From a checkpoint of a small mixture-of-experts model trained on Wikipedia.
Size: width 192, 24.7M parameters.
Experts: 48 experts in each of 20 layers, 32 GeGLU neurons an expert.
Training: a variant of Adam for the experts, 281M tokens.
Below are experts of layer 6 (counted from 0) of a mixture-of-experts language model. Rows are named router (the router's row for the expert), gate (a neuron's input weights, with its number), up (a neuron's input weights, with its number), down (a neuron's output weights, with its number) and show model dimensions 0-191. Each number is 128 + 32 x the weight over its row's rms, rounded and kept within 0 to 255. Numbers have three digits each.
Before each expert's rows: a language model's description of what the expert responds to; "mostly gets" lists some tokens that are sent to it at least half of the time. This comes from a sample of Wikipedia text that the model never trained on.

# expert 5
It responds to: First word or piece of capitalized proper names mid-sentence or in lists, such as New, St, John, Bill, Magic.
mostly gets: " S", " P", " New", " N", " J", " St"
router:186121132145110130151170141124104170161160154095128115156173167100108125116142119096114172101101057147137080125083152197085128163085150159113076099142137049165148121089105163074152118102150103137156125158181153155143100074153118128085169143152121060099128091166108212111129081185081159146150039100141131121122120109126178152101088138106097186096094128090093099142111178133148135112132135130123088168169120122152135124142183112096117122144131120110154135139124122131068103149142088177134115150170178203125139131145107107107127194095131087054118100160134179151099152050134183119
gate1:140121117134142131168080155152129168145066111128158093139152102075173198153097083166132159175171118132129072154107170185171141162098117103087097141146170179102164140098141128117137081151164097098137122098117186107089141080091155149065138140125170131107107054072142172076130146154134116161130125108125080123177162119138146146125112099140113100099076140121179123106055111123120110089119096165156129151178176106101132130179087153145133133121078130116093135096102140094057168203102087133146132120214130144099108065128134108158093144178131124151055118163103110076124167156085176110
up1:109136113111161116090135146136131125117153138146102166099103138171089043114120096084138110142113115177062119112204097065092118085195146156162146113135104113120100129182095148118080139099111156202102124188192060144164110129096110155122133105103127165171126146161141126144173070128147107133141172130137143143059120089098066090171116126089149148102157122123125150177162178122155103094130135117118112147134048108133150131087094114161123117120125152109130158162171138160178066118144169152156109134096093143151140197122128070084145116080139099099166180107196103169090059123120077172
down1:176113105103151172193158141115121123118179139117188138085095122152097113062104145110136084144141162132122130098161074110131210156101139133142052136136150128169081180153187123172135125124095158073098167134126117121099137150161127094148142075142103196092168166203157132150137100182126126108177129161133141151183140080100078087128137203141097109128144058137139152134136120116122197127177113083105169128136144218115146081132121121113096110099142072102192151142150084163091155113128150094139092131134134170121109117124155132146168158101154152086108070149110116117134220104155138120

# expert 32
It responds to: Inner digits of dates and scores in tables, like the 5 in 1955, and event verbs such as began, announced, attended.
mostly gets: " began", "°E", " announced", " exp", " met", " FRA"
router:120055155119094197116146160126122109142141096149172140146189116121136089120098110100171164128091101119156108117107166127112106150123132168117153154105103100134167132078083149138185140166120117185111169139116174170166119049118139115176134181162146133158151091164154134188174119182107108110132109101138113104221132148146150161115126155107077084104114130123103117169138158133118129127140096161213117222170125120128166109153117131085139115121104062160152140168169116134151108112193153147191137189169130119122135159091104097129159195091111159075138121177181172081084103160108119078
gate0:188156154119116121122152110152151093120087124096161121134096111125141157177110099079130093204109135109089130089106150140104140164087174109121123123122134094080109105133059081203158166139106168174121171108114147147107108141166051108125117108146126118122132122171130119125156116079093137106171127130165123172118121185095207130109137120135112135139110135109142206174125119111121147120080169188183138112096158147094144097155105168181135137161134074123110121126175060198138103146127138036122177089126047145114181184098178133177155137106133174128112147134141164096122180117128198078
up0:129122103112128131140131134094179104125089122130155080139109146066110186097097219166139154152072144118163122152117112067147108106136141197126122178072129144135145159104183139140090086105105072126091136092109145142154145183150146154089130115125134175181111184097217190138128114130169148079160114176119154119142167141119107087092125144174074120117133091048103158078123134143016120138093120125122136115104076178105077175108123160154099111056164134150147164128122096093140080080103153110119151127092128139099087130100139114077129113159064151132147092120124167127109155134161093145
down0:145100177118131132135150122140142171197099129083116108142187100149097152153152126117075141130113140162134141093138145141091077082174167091125175165154117122123104153104141156166073118123124140098140137082120117144078111099136079096112151112094075133093216123078130113117202078163073151153123127100137157176041154079054132103128117115140123123132068106101122208115134141166095136127119198124129195152080145135125119111157131166148134048171144149107112134083121109162098059070095134121136164098100102153102152172083085146153146133131117157126150182116061151115055123113126116157

# expert 23
It responds to: Later digits inside years, dates, statistics and table figures, such as the 6 in 2016 or the 4 in 1914.
mostly gets: " million", " make", "d", " medical", " dep", " provide"
router:131085133127113189144101165156108122199145097138120164112142144095124048152107079105127129104118147149132135108106127147109144146086140142135178082122131097108133163143081097140132129104172090189138145155157150151164117018149132137151169163092089119127184129183149089139121152182045148155106120118168150129118154121124115139144107138068105185162106087159105122128076145088115124144122089155157158133138088095191188095119134152114160123127184160128111099160141148197189138128206152149186095137114139121131138134124146153167143188109143119094057097163124197173078143081158194103
gate0:132153173152165062171147112082131163087191097027113121149116154146122171131170131105088123113171103089085110157183136168136136093144126146125139136148078098178130127123146131122128156147116133165101069098093133109149161160133045111090135045112099116116133138124145117104114125097154109142093131135091145185186127128141110137106079119123113081111124141104124175082127132148204108137102187184153138156140188085128139058150171135135161151112139143151143169157127075139144087070106139124129115059062171131146142093138124157176142099164118123040156129181148161136128164144056129080
up0:139102076110085159077143169169089151139130169203120103158136122116126137120101135121131154131059123169177118050055201147125138148115103167088100165110149144121111107147092122161141125101098094087149115134168110187138103114113207166124140145133122152116145084135085116160163105097096126144196123080140068104097152154098157133102138105124163147202130159141119123175119148101119146115129106129132105104161087171170171159128117130123155112126137087101112085113158152098098184148071104077154145152210129202128166178055110123114135140067152082181107133118126128169118104057167088146
down0:099097121142056090118116112180133186115135135155230147167070137154134102152076127150124090092069139119136169142110086111152072163046151099112139076082162080107146130113151157127138120129115165128126112127123112148131071126116177149115055144130094122175105162098116155182074165068122153142121158176172064137111149135139119068106139128167112166192112125119045137133111174113104072125129110140130096130080114186078188154135114175137111135135112175124190114160114117160148163145056136148171060177127127115172106122110139142122135153111093140130107078101144110134116166124084140129